config.yaml
num_hidden_layers: 13
experts_per_token: 4
router_z_loss: 0.0001
positions: "rope"
init_mimetic: 0.7
optimizer: "soap_variant"
lr_head: 0.00632
decay_shape: "linear"
batch_tokens: 65536
Below are experts of layer 7 (counted from 0) of a mixture-of-experts language model. Rows are named router (the router's row for the expert), gate (a neuron's input weights, with its number), up (a neuron's input weights, with its number), down (a neuron's output weights, with its number) and show model dimensions 240-319. Each number is 128 + 24 x the weight over its row's rms, rounded and kept within 0 to 255. Numbers have three digits each.
Before each expert's rows: "mostly gets" lists some tokens that are sent to it at least half of the time; "gets" lists some tokens that make up at least twice as much of what it gets as of all text. This comes from a sample of Wikipedia text that the model never trained on. Tokens count by the router's weight.

# expert 126
mostly gets: " cultural", "ر", " Soviet", " political", "ل", " literary"
gets: " and", "-", ",", "–", "al", "c"
router:111140136115145133148146130110112156113133090106089133129120088147088114108168161134109148109180138134112150115118114090108112110167112124134123094126115142153146065156126165137127122111115126127112109116142135141157104138101112107099132158
gate0:134150129103106106133158144101095083124123118121149162143137113133145123119165096109069162127143153127087133092155133105146108115150078129133078125162154143149091105123153104146087137156128109149131096147138150092163118120114138148103125136
up0:140132164128118098101057164114125194103128128143100120094097102128099117122093142083112170145144121136132131151147101125159152116166120117128156134109095129129163123139144130133133129120088139123111133128123056133117115170122111078145169129
down0:109123146163145108144125100132061189104089126121128137110127110178136148130110118137119120138111107154126127104162127068115097096164081121108110153150141143108099114127092121164106125110107138169141124140105110095163102137151105160070154090
gate1:114206135120157131146128126120117134079143102060126123114094114173109136114098149114149175105169119145102144105103080141085112079160094095141105134121118141137129096172097125132136114159127134144140114123105128158155117172139132093135081173
up1:133140092110098155109158142098157139141129134111110093112151124111154138140126170136115087118125109137148114136140132134150125114107137123130128064124122130147122136108167104115143133128134124141112125134110167108145090085108126117121123124
down1:139148126107141119146112151120157119103157137140076129110093122155123124117096149135130130167116122141106147145176135147103118156118146142149188100119129119165177086113130177110116137100115107107171133074105121134123100129109150142134088144
gate2:152167117120120147104125097135102119095139145156144115109075167153122104086127142122115142069156123109099159103102080118165136119182142152129117127127100090108140108142135137149090060145101127131096123163104133140096110131152122143134112150
up2:169156137126111124163111132146127110134146133180131162162109130149174093136135126138094180137131145115091161093107138111109095137156164147130114121129109110131122119139169109119124078119141119117077101193151148142192106118123095149115135161
down2:165132122159130140143148163102139065086161100105070103109120142132165115107087116122131148132152093134132112093143099111170141090123111119138159098129160110123096165155079164107137095100137155133091144156157138172117150120127100108120092141
gate3:127125160125081087195105147192114092180157133118173114162108103122097141126161125119105111115154158124082117135120127111115111128173116110096172114115121131126121121161122163110153158118147155126124150109103123097144130150085158088109149126
up3:090157148096088146162078105131107137131128150125137104094120113128138168102180156139098147122168140159130152150135142097123127120182157131114178106109129174135154118112156151090142136166101127147122142123124146104191106078131134079110150142
down3:165091115123143115135087198127079131121116089136131166111127137093121111171084092141105133137106106133124130155117114183093141147111143145133111160141083128112138121119100111127110144094097148099119096128115157127121118126137120130130124120
gate4:130124139122150131125121116116123130168136129072101173123132107158118132154165164144110129110164101133144165107117142124141118124160181162136150194128141153082142090121163102095127105115161101138101131092099116128118127184092126073112122117
up4:117144133181125153103132131107119137141177146120158129104121127136173148110126114149155166098121131080125129126131104136134148120151123156133094150132144069127170129117154079145134142111144101164151140123134160141071109138166136180137155139
down4:138150148111092157164168100142132121101131146111145101134096136163119123127123117106135130125119197138153157142148144106116151103157148102113104101157125137113095084111097162139138151150139105085115118143130108139067173087126106104117143119
gate5:137127114128167106143091090140139132108113155103141162127191131109151132130113093129152157129163123101094132125105130142097126143092170089156114130166128150155151130130128153109136144155099117169130153120166159112110143112111124119098113164
up5:136086155102126119137085106103115127136102137139158095128111138097125078141107095155125151160113146146156109147136148121134112114133113135126149059153114141107078128102107107149128125107115120143135150125137107207156118155118105154110182087
down5:096092127095138107121083104114145124137137146153138142103143093119111151130122144109136141141150111149121104119115105130172125156123068131110123110122113154126146140157086141135098114129134121121095125130087066140154114138106145120063109114
gate6:121141172124153146123130137080088133134169129100141153131124089150106142157127131108106139129157151145114104091093132066109135113103120135100123112119125145135158114147094109126148125131137175126131088124139137113139114109120113124141114138
up6:154155141110118135116141147207155167101122140135102072092105138097118137151094167091115156105120089121154144117145120114143134147185123120120108130119149137100099125120153126102084084120136143145106124169140171127116081091116080141128145077
down6:125151123111127170171133106154119122122114127082130121111105120085095154146154145134135157109158109102114143136147143173136128157115090136137157147158142150091118143132092135126115115097157142126100166110138124107109182155116145124096079089
gate7:135128161133121123102134141124099149098105077133138139195159134100112136120113147116139141192123130090152124117111173138156128107121135134147112126101150118152100104129076174148162168142161125163143092137082170121115089120116091130144154095
up7:095182146142136151138136141109141137177118167126132122069110102113129122136167110125110095098148124135145108106159139069092153088111125109119164095128106140119123132112129115113122143115143108101099155147144124140102106108103128096108146117
down7:133119127084132142171137114097126140117086158084165136058155141098130118118141150134168135126145128134160135166111129115125108141131142107155087139136140134123145101103097124146179134147142145117106146174174138136117182113104160132140068180

# expert 102
mostly gets: " guns", " pandemic", " Battalion", " games", " can", "1991"
gets: " |", " and", " –", " on", " 18", " had"
router:129148177117147142147147148121111140149115118085080152108122087162097119107177138129113164099140131120117159138146120086130094122168119141131112103124126116127144068141136146116128120118089122131106097136152135114146122129118109122098150140
gate0:113135120095163144097115146070045112142134170119159161156100121144160154166112143110122130136111124141159101098105125152152080098141117161120135075100135137152113128136164114105118129115144144118129149127110100136114126117139147125135163109
up0:124131124083111112101097137168159102124109116085128108157122126138114130163103104138112108151105105119092161138173109146142157149117150115162167145124117131144177128159069128153088122176133101120098150137157157122130170171129103113130148156
down0:131169161163132101130158126120138150128158125103121094121121131111160151133120095108113113143128110138160141146150083145108133049140127143112147108105120140102162121161119143146113144096113121148103161151114125114143112143130111096117087131
gate1:126096133080120164113118129116162162153123122147115109143114123126077115159096122119125133131133134129093114165135115115135111133118127117122140106101162108108110103129090157104155151108081092106126138135088150160133074134100158137116150127
up1:124103174127097169123092100157136122133161137146128109148133101117116147115125130142112112179120128157121137186113153119157109175109115108097104114135140125128093117135128131163171118102112202139095142115099144165162073114187105110124149130
down1:103099150129114162098139152180158098110128136156090144129113104147109104142127136127152158113102133137122102132084118111134174082087117138118129145104117121098114131117139119122106117138174137098172164159104140134151125109140136116078105131
gate2:100133113099099143143125125106110108146166146140108112130121095119145115127137160142126140127137155109081157130129108110182126144167139102151166108116128137126115116130177132092134148138088103132115139090129167110101108131108068095074115111
up2:123162111084136189154128134135083087109131133117125118126158129090163099146098126159124144143150115146113095108133185141198082146139104120166145113101121186133135142111140125131133103144119178156163110119110113097129126115119106148120162119
down2:098125115115129138110118096118109124094104174158104127116123152117166119139097156098169146078161136106124114134149142124162100146113122126133121114140122112095151186104133129179144109165111183141138142140118107077156120153181090129176148080
gate3:191113138148114106112123134126136109102101130131078162100146105168153115085105149144090136110116122102144111099148164141157094124143118143127138105077125159172102119107135153095128121129134092141140129092143107095138133163160101112113106143
up3:164110157128112101111166120107143121159087113111148096099113144119137087156075114135162145114128135100124089105131158126106092119119139133113126139101157143091112145143123101152113103128139106154172094127117126109154117106161099126115081120
down3:155113098146135111102075089164132141125129154139135114142151119144128140144139136109167131155107106130126134171098134179118134169165114144117168159147153111130157109141176152135137124138138130102125112097111152155140141130088138105170122144
gate4:129150119073144126154139169126127136159107175129134121190114149166110162106137103161169143165176126112138148132149046121123087103090147133108143112121149118128097115126128149099153102094096134126121128131121112109200138147150118142139136148
up4:120134141200108161088077097138088143101113114139143144173157137091109118183107158096178138123123101173097144104127180132108142115118130063135120139108140137162134107148118093138110124169158146128147111165142134100120144134077108136130154143
down4:150109195114166130137141107112171157158079169123130146150115129147121130090099131135127097149113153128125118121159134120146130135117117107084099163095127139125159072133136141103131137140103159118146141123146120124155122107139148135102084129
gate5:130119131120142080151120102153146147123175142113132082114147120108121126109113095126108123141154099151155116123134160137091139124131112081122133123133095123128108122090171128154105143125131108172135118142141141164119076113143124114116097151
up5:158114137105100144102154136136110110099096118116114089106084152123098082168163131152124148202174116097087151131114101148142143109129132135152122091117170162131094133111142155088100104132139125168122133108142153113150131151133135162152125106
down5:124101083160112095159145171108138131149058135114192139144118120131110181100109113141097092138118156139122125106136124115102111145125179080116116130165122094146134100142132135134144100123133169179134139189141158130143150162151117124131161108
gate6:142144175098092131149121120103071104164092151125187094124153119146083142113150121108111142098121119127173124103138155121142110161095138089127116071144148115119137126121118115123136105137142142136117107171126154152106114126146098096119114161
up6:155116121157117149136127131132147110145107126134137094139156136102149087121101163097151153133121095151131122130117123140116126125147160141092116113131167101103168134086147100127114161153131073152119100132132112129091119125124137154134114139
down6:133097167146127122130155109126120117111073129149113138139139134087104126145108085135111101116122120141129128114127122166109156129166107140088129118101115129177091176119151108139137112092094117157123133168082131104111160102131165102158110118
gate7:120117097143113110154117092193103116116158148118106154157089124160102105106146150126139146166126129139148117097147130164122100127143137137126123103150067126148103105138142125131105129061164115134113116163110108147140115142097141078147117113
up7:182150131093093160162124123122098140158079080121098182098080136112154134160095159119133116127125154115184165122146108111097134139119168146122153150112137157106119133109144143087155095112114111132136079131097165156153106124147132096136086107
down7:118139100118114120153111172116113083149129115136186156131114132132125129161092118127157120165140118172137131151157146147154095105118098125143122139096155124148134073148112104166110145177105091113091122120109136147105128147133155138137146143

# expert 15
mostly gets: " mis", "ο", " relay", " ad", " al", "″"
gets: " |", ")", " in", " al", ":", "″"
router:110128186131157127154154138100137154151163103115105152121117096201084116102150128093095159120134130163103119121139126111132101115144125124161106095168116122112139075145115195128130119119094137114108124099149139130122152141102096114099122147
gate0:111137161166159162137085120151109166137173126116131166158131107113085101109121131159130149087170152130111161101147130126127117116150107145167143076129121154131142112167120167117167127119146134122144113149121173125101106131137117149125140071
up0:133114091141139124115131087139143146171145151140168134135112108127088136170130128156116123133129153130134133127181155116093090135124125120110148086120164165103096129114135109101121113138109093130114108120117119112117104119148141113132105141
down0:160141137146136142115106122147113111117096137117123138125108090095133143152112169112187133089164111110158167138166110129149109193156099146110139160120149165122127177118149139210122144159103086151068104098133099130153079124134152134146111090
gate1:124128122117174116142080159144127132113097083138106160121131132136162098132139136149112157109151146141098124112149114162164145121137128096146164141169110131119128118138108108106141084130136123109137138154125139136115145170099114108106131140
up1:165181161144111093128143165159113087150132150109133134149131154122202120073123125143136104136121115114136140111103096121096145137143171155097160168166123165101109131128131119114160134121153088092113116129123148089144077123117127133139101136
down1:105135084132116147125114107119167134099146135116134094098117111165108099102108131097130121141114099166132159120092149121113098164163109088118139130099091116113133126115134140145078129124100105116157143131115110110089110127122137111148103159
gate2:089140137111178105109134078122090133132163115133124175114105118131122132161097116131164140106135157192126128168139148115112061096116129135153143126114148138086167131133121092099123145095120112168144129087079128145153140168089156154097133170
up2:132154119103161094115113178132157182144105121150118113114074085145116126106156146094134145147133145076108140132077085151158171178184091170127131106146129149141110122150118147097122102122149139134109139136135153153109151114137156098139124130
down2:105130125124151122145107118132113136155167112147188133131144151164099133151108084160122080165137164129081130105122163154123123118143126156152119111120125181164133140135093116123101103106119111158141133087142147150164128130074083137133125130
gate3:118103128144137120096112124148163114150138180143109092139152142117120126104154087139139128110128171100109139122123161184111118117122121114107124164155097080117099117136067108142179113116125178172113112144141152100155163134111147141119134157
up3:127126122105142130136123124150131094134111114111121065096133098111143143152152112170073120173155091131119088112104124084112152143101107140100084102099131193108129118071124156121107150107142141131081178143159124156128111139115125128148151152
down3:106139146128138112123104152155106168169131101108162102110088110107182125138132143161156140166174144120126154114122135161140143141116123105093126160126137113133109117096131118182149142133113090141143123149128142121117132147127121133141103106
gate4:126096110121143157151150179121103159145096125121109153132124130175124075124147162139128090150131132125135127119119128092122170110140144143204121141178119140159124094137137175105129149098141106121134130142158144159150124142153153143121111135
up4:177097138150155141154152168120140114129125110120093125158114145159165134088085117123116120116125135138138138145105107132122160096101156147198106108114164086121132128136120105135135117112111112118151103118130143084108118126139106149117137145
down4:082117133136088107094147114113125104105116117145092107117146149099144145125097139108150137158106096115131173116136104134128174109152145133205151140106156126100122104115111143100114140149091105136117153120112113129126141159149118124096106150
gate5:121130142134118114108138100112098117095102131137127182156111095180111153150155117104111128138106162153145137133116117120110148087154134132126139124167128109154143126117134093112118112122149175180157134110114139133090130188154184107128135131
up5:082143113154145172160130158145126111111141147116113087099156123129113169064128145145120112091142113158125111108105164129144140157159132115143121135156078111155123122135125162158125143160146126106143146103087138162114133137106095075099133137
down5:134158149139114129118109093158118104139152130136104135131174126137117164171088126089132114127105178134137105163125140119129163130071116110140141129160133138110099125120126129057123169164128135133147136129138151122162170140114129105135109117
gate6:071161162087134138138160143074078169117124108138160152091127124101110121109121133149102144078125144085151105121112165095136114073165122099153141108109133139162121115100145176148117143117145092108139111159124167135121130147119098134080152108
up6:126145143132167172157128114133117131122136113140102140112128130161116155159104122129085137129130132142136129109140069119114138120141141133132085122086123100106125144135128113144159171106091115136122087117107125134129124146121107145113074140
down6:108101115117130149074174102101108074148167141106107115169148132129142158154099112152093143133120168154147114131148144147151164103139100112128121105129110129160097173154113121099124111147168142106137112158093141120129115137139130094081111094
gate7:140142165124145148143132132130108122164117109122110144122156148154144116150142158131075107152172145107108119094137096084099093138142179151150113101150146158138116113136151193104174098111133148117133129118160149124120129184168102100107158112
up7:105100100141102131120116138127173144108126134113138111148087110099109148112134138144157137150112129131140122156106127140166133119103133125150120164111139105140114133164089086135093174112146151135086108118090140130156092037092169129136133132
down7:085108146157163141150113144126106126142084114137116144121130173137105122149129130098118121133167150130143100125150107137158120173131121106120100149109106106151136111138130135145127104131103163069149164122121144114152145125108127112145125154

# expert 14
mostly gets: "present", "amin", " Interactive", "2013", "2025", "1978"
gets: " |", ",", "–", " –", " —", ":"
router:091148163129163126157157149111110160145133120099089147106105054149076124111172137143106163103142138136108148113157109091103099125119150121169116125119122129123127072162075166139129107112102141126114101106175137119132112119105123116100153144
gate0:149147099130138145121140104115115130132153111138100133134124127138118111106144158143135157123151164144103144121135126126131135081133124123149073131113102131102143087114055137114127113137118154113081136199112160092149158149116115112112119089
up0:123142119091113115152125159156132108124101134100131082167102106134097114138147123098107081117168130133093126106139143114114103107128134118071159121109129113148101114141185138139092153138134134146181151133144136160177099111179136129142114157
down0:124084107158129147115163090134132118086090155104111116147146112067140123165117120143166064135083138112127101128162143142114107126103139133130104129112141150086106135132121093127100120108154145177164174108087123159095105083105128135148155119
gate1:105113160114133101142128115121115113120173109151155144096147076167112132143122133117115099135181122132129079120158138088111108134107138185169114150125150112117156115149136130180127116111092134101134126113118121127140077111087125142107148156
up1:133114156158134151133138174106135152119093126106139149123076137145147122092152144158156130104120128122114161108071087123170149137129090106149102149111134091114118107134137139117153068119091147146122109155097172122135124136135122133132129132
down1:124099144116127134108117113110114126106167130094119090091158087100133107101201146148116114088189135105057116093131108099086131119087131117130127070150143176121131128135143133144168122172161135116130137150092141133154122124133153126066172091
gate2:125124154112149105172169101136147141120127112132082140152153103174118142137126139142156171136184146123113151130158124144193075154132117155129156077169157133134129110088108151161145116111135133161100129112147131164167118127110119117115184148
up2:140152072135124157142093139125157132143116114105117100118186101089128129119189115096149154126104124133122143145094172118164164126145106066115118161148104112149099112155176134115132178115134096125104137151096109110151135125100125097136101156
down2:170135141156120106156129162119175115129146100152122128103160117163136134153118141144128125124091117149144138091121109086156141129158150120158132126087118101117077096118097104137058132112113106107136105094149103130103153090120166101187128158
gate3:120134104126102100137143172114113088088118116135084155145118122197132114133155107146086129140148129103113136102139120123123090118117167090165127156115104159091106123135085137078102155100079149150116097107128153105117145108087135116112153143
up3:127130115141149126134133118197130159155151143131136100107125093131096138112160149091127086106145138081135088139121062134123183159099155136108126166101121082144088121093137141115109165113183110120123139160152163087103124106100174079156167143
down3:105118111129139180147139149107132102142159095135136115146107098125107141099162121110110142094122156141167135140157160086098124080126147109132123150085123106121136090157145143146136120146134167152130153138103092142125158095132088127164121135
gate4:169147084116108119169105100167182116120137114141124157121133111126105117179115089122111133116157122150093126099181092131148112128144142108085102147081098109163114118124143113089139112162118111128167067098147159132138100102119135143141189165
up4:152129122141111111114122119088109115111113117125140158100159143102131162132144125160112129110097057143185097104120133083117159133140116164140154146120108117134156141163140093149087146082139150119147160144099096123148161122181114089158143131
down4:109103133103115133119109133137110119125127132082142147127123164145136113108147172121129116154132115120111130116124135130161100097102158119112118118160127091165140133132152104104147104110158144119133094130101100102130097146082153101140119152
gate5:126135137140119125174099107137133160111159146103130137045152111128080114171125160138109168081207112128150143118161133124155134131147127135140137157089056105155146128102125147156094088140158151101124132125082103139152110121127125122107136140
up5:109121130126126159137168121098147105126168105110109156141122147129183122123151128128083133077115102134172139153108123161138135133145109120136111135086116083099082116153108104080153119102139142148131122142103125172115121103137130087150144149
down5:093139130162093102161094172159150124127142118153127087076103088129157158097131142138145118133107139181130126162100101140159132134135120129139183141139076132145144132141167162099133089149145103110113100140123153122150156147125175163154182122
gate6:145161137152142119133109130153166149116102154115051130090113123109143102089113102099150158116159102109087162141108112152146099144117133104170114112099083161131114100153099099134161110119087100141104098125107159147124148123112114169133089138
up6:092130143156138137115143085130125116112126129139134094173103104092117160131113116152151146139074118146093143144131124158096109126077142074139134097106107149129128118094130109107133077117162107135092142142183164131072118124148093150129146140
down6:101091132128162135115142150160143134129113122120144122116093140122128128139090093103093114186101087161170135138122092139150116122059071168119140147106112131091159133110104109129121111113120136153142169162133131165190132127139123118100119132
gate7:100122146148146140154135069162147166168105121124122147141114105130103156101099107124129131157149141126132173145102104106095128109154129128136152190104115118134129111159109144159142123140068148145094102129120128151172108115138143120108106099
up7:139132134148129203090101130158156107142122106125143145121139124131150129124109114143140108086142137177133142131131161104098120144136137103117133128124147137111147135124120106112141123036091078136147114122054122162144103112092114092126150082
down7:098123152121117132103127129134154139121109161139163120114168089107121153136118181139184193099111071126106095092074144118152124109166121140115183133135086097147120156155155128143138141150140124117136144064117172167107145142150105131142153099

# expert 89
mostly gets: " began", "Other", " consisted", " were", " became", " graduated"
gets: " was", ")", " |", " were", " is", " had"
router:104131127098121121142146137127117156135119100111049127121104105152095115117156134163085155116156133108114147149136126113124100093175105142137112131130103111126104081143108161116126119112136110125138118124157164077102135165081124099090129136
gate0:111145179111138109107159134129138113105154127131115125138130133168134087130128110107143125085124122088094089106127066161134148131172112134114141130096117116112099100169126121150131140137176121089084048115125135153089182189130112128155110156
up0:139121160086131124123124145138133128138129120152124112120170134143189122124112148117150113130154107136090095144144125115135124144141122166132104141058155128081154140095107161129093101159123140153127129132084116124137102151114126122100141131
down0:118106137144139168149134166117137140148151135078098150154167121153160136133138119128128091135108122165098097161158064139105134148114134128148100151165169113111136116124113119129143152107143112116154163105132129103148134127136143122125093131
gate1:163094161123155145100155079137145120129154092104105153130146121144161105137113164132073171111090108137121078094147117131126127101094116104132097114099182143150096106147137145129145118101146155131106140095108144143128120199121157091137128134
up1:142111093126102090106096176089114146154110078126123156135108120137112140158158126127138125130143104097121138120175123113135128158101125129067206097126114130109150120124139157115094120162113132114144137163117115102186125102152119160122145134
down1:147141148112090144082173109106093126173098131164166114132117121137130121162134110120149148130135140114102079128135105110185126140155155151116143116079130104137137099123137098145132160138132108125118130136143124123151100185130113127123156145
gate2:147111108128145169111161152096146123111133125128080090156158124146103122115106143169088152127105124151141137120141114167076107132133113081123144145128169151124076107154160155109121114179169082105147147169134116092116137136129125102106118082
up2:138106131091147131130086112133120119079115159097198163160106116180151168099160126119183122116188117143121095131105170115180119163093103100120131117104149181150136117117121122139157170117149152103135120087118155160141086139123150127145137138
down2:096132130106106136135129106119149103119159098110190152104147130132124132143132140149170098127143143089103101115125145064152088075127142111138141135117103119144153112151131114141142121139119140130084119112109116115089118158097089139134145127
gate3:139128103129110117118197117154159153084133136085126129128096152100129108086079127142127110125169093119114131087120117116152133150178173080114082132128138123110099119166113165125138101191173139121155121163144137102139150118119122147114145125
up3:125133130133102127103197093146142110093131154156099105133132134115130145107111159117125156159139156142108128149111133147148127148167119075073117181116109105105097140095145137136126149130160195148132127121187103086108147141126127147115136144
down3:133179137085132170146083150083124151091167154084062130092152128141126167133132110134106125067115124140110146138086152128136117102105168131115137165161127115133128160120118133143144149112129141148107126155134144156128141118115122150138112129
gate4:109124120109082103123111179094150117146125120140097128112122143106127108150139131133126114184124139107138080121103104104132148106153118136127115127110125126154101127082128116085110122105147115101121119165175151114151138148112144144116117166
up4:140163140132088113139128158131140106137131133113128144141124135149132093145154151154127126145112152109120077137131100118138125097136124108121112131122138117154084126117129125101140105145154116104120094170158151099160141131163155158118105115
down4:128105140132122118125149155122133098133100114105163113165088093113150135138116150130132114134127119091141165129150162089103144180094100156102189101137128141104099148137111126161160115157150128119134144125114104098146099125105118141131161126
gate5:199106148069162139115170086131105125164118140110102104143159130148172094127131113131149074129177171171155151102093078108124127134089119147156110132144175133085110126078162098115151124127116084126160118125188143125110194141154179129146144101
up5:136124125120090105105157124161158151133119076130122099110176151118152119129129086132110106147101157145160118095129102131120140101149137132111123151172113160137120133092142110101139101148163102113109142130131103115142200186130101159130150154
down5:145146119147141136118107076102112176138092111132095127142139108131121111154117109091088130152120113127112140123175137146168092134110123108125119093148136118143110119110131112144146149138107130108096140132155128137111115152134065164114106144
gate6:170150137115124163108113120121113126170154142113123095098113130137090147140111114085141132123118133131148116140130164106112119115096110129131082170136121133123144116099100101166155150134132093108167121074130154137121096171078145086120124097
up6:120098114122132118153167119118135131120124087108098159155149120138138138112145137177132132137104112120115101129119086155166129128127163121126124109109156073156103135156159085082108162123124137113117143125130084105136128125147135122124110173
down6:147142113146131122139113128101089157116141104133132097164114142094098114122156115104155176129134124183126131091167161143117150102144114120129187141117116127119096077106177114136120109080083106105106123122132109138087155143122118135111123104
gate7:129122133139139116141099134153122112098166133105124127146109115127136133123160150117120165101139141089101137109145119108116131108134158132088137102153131131105107095187172164128147094124101103108113111107139176154142144127130115105104097128
up7:117103106098095136094101132121136116115181130137108159157172150145156108127129124108115097123128122111142148148118138132092148127103128123085143139101159120139080140181143133093160122139152117133098107107133154138113143115104150117111087116
down7:135126138120151144124156101121169135125100139151119115146109114141118147135168150135146132118076101120106081130118148193075125167137124091114127148110143102150119055096125125104143136103144086140107161142147130136084151149091099107101121128

# expert 41
mostly gets: " ·", " highway", " Route", " Starring", " near", " connect"
gets: " the", "-", "|", "=", " of", "\n\n"
router:116162126121167121148158138130091133130137116111119149123097101163123137097156155146116141083163146148117141099137115090115115095141128103167076124121092126141134090137096179145149118115100122101123130134131174133134147165091105114088121111
gate0:119113133095126171089116122123124136122154097111160161141147160136087149136153130108150148150117113133098118145122112102138105108158106130093125110166132141109088119108130104118105107140122115161101132168117115119155140179116083140123157166
up0:098137146120138132114146149086110138114163111134174122113166114134114099142149135122106094159131105120121112104133145096100127114137138130118142074088115132117099097146175126081086143119128138111148122147106125121137129147159101117080154107
down0:110127114091142115132128123156150123162152128119115129113087112138091146088133142161142110104095114147140134174120087132135100140114139131109113182117095136153130117132125158124135117112160098138162186105176096159125151087118157126132134087
gate1:141144128156121086109145158151102146128129104115116160118093108106142118076119147112127124090123155136128097111169114069112132079109076109117109125106099120151133125104086198131130143159090109092136124131116153100085145097081099125146113089
up1:114140110164113116090150130129104134126113127128109154108089081082167138085146175081125158115151135159172102089131133107120157099133068120135137145098134113136130141097099171171110148138131158109147124096128154097100110102099103118157101081
down1:119149134122129147164154137129140071113082177126130115115078132116145123133136101147133140131110099090144124122101152155145173148106119128092137131099135093131157117114148174091123123151130167110168131117058108124120110109120121107153143121
gate2:157131144112104141152169153104157131072138146129105131134120126122141126166150100142116125111146092072095122097130138143123145116127139129139187095131123126136120118157170097145134136135109120091079102106100130185131109150137135098118122163
up2:108155125134111116136092153093131108114124146135131133108142145155122116122106131130092143090126111114123072168144130156118135090161104087107186100126057123108175143169104184111068099077129137115155143125133101114183148149122139178117104151
down2:168125143130090198117094146153110097172068168186105160120161152134152110133105110106117146137117128085150130127136145051101102145111155139146118141114152164079124135088098125153128148142188166115140127167122126148146096133120129106109116119
gate3:101123161152133128138167156087106085102182131123167106091139146138150102090136107097128117123128120137124158144146097138097116088143067136153086144118113114129145117154086121097166109137111131127118125079151120130112173148140135131153110141
up3:122126140134086124129173170095107113138180129130137124090075131107131101079139125077101111122117170159113178141151089146103158125099168166179100138130094116091135120144103101069158111098147159120130115116121135147119139141147147108131114110
down3:131127138121146122103132124108149110145159164152174097138110167137099120109141159116119148125153173145138081145129111118099098150132131135126112109108124121089139158123116172123128108176117115131116091155184129157161147107122117090131103136
gate4:164097132111089098158131135072110107140144093123151167131115109121121116147130149127179098187168179093130135114151094111074134106146121147081169136106124152091125119108137134111119104080152085141081124161158145166122128136127178073113144128
up4:155089102131072088148149161107142145111152136130171144101065156118150104133089120105121075151158118083127134109163127165090129094134137161108164127111113157155138136146191166117106139114129083177089105130121089124151145112148131138146106133
down4:058129103165114124126120141117119047144109103134121096183147158132128106153115092094125152168130106089147096129126132122142110126150157093115102127126111127123097101127111146097148092139147120118150083127113115142142096093170131104110129180
gate5:150136132100120164119155158101141117162118111151154130116139133119147155110093102138130103130129136139141106105129143131096134104084077122154176107098117144125139127093144162153145097152092123072140120135149116101103095178130085123135124142
up5:104129134113145131119145165134106135134155124124147133106119120144100128122136192127078132132136108134124102160118145121154124136126168089113116142079066094122157131149151170137072136107170130141083159148143097149094130172139151119101107137
down5:177157137108150109104145151099111126115180114093115136092154095106114089151131108126130131139154119109085153171175138161118136124151125178110112103100141101101102118142186114076163119113174133080077124126108162103151132108130124141113171142
gate6:107167150144161145153118129148097111091128138136129177107131129169117141103127142180141121108152110118115116137139083121139144168109105087134053151084082136162187124125124136146138152083107097161141092107124159160137149144105160141128116114
up6:146095102098158102127116147142087138098095115132086173124105131163126114125140079154113122118148142144120144110157134142121110103133062108125136134105134108125141123151091130144104084145084117123108110107134089122127138133145133120165155157
down6:105145173126080108142113099107130159162117127117132132100138098094140077122131118108155152126161140130143166131144155128099155108148140115130161107116170153113097040128133125119102119133141140088173133155119143108117127103147123183124154134
gate7:109135110157088148131137106140135114117105122125101137124148113135103121122145184170109138133141126181142123142123094170159138111133149150125095121136155122142074110089134109138131155138137171129133126105082084112140129122086084166100124136
up7:114127128101129146149096107184095119115158135117117136104152128134130143123106143151080069099131133105124118115127097153124115111148160132119114130178121135123148124152153098100086132162134090119140123129134192111125132150118132143069106083
down7:129156140160092192086122104147113098138139119139092139133123122104108117137146112123112137092128096145136113156159139134118102094149113117135136153189128126107129084135127108129157090119124144115097162148105135119140084144156151148132129139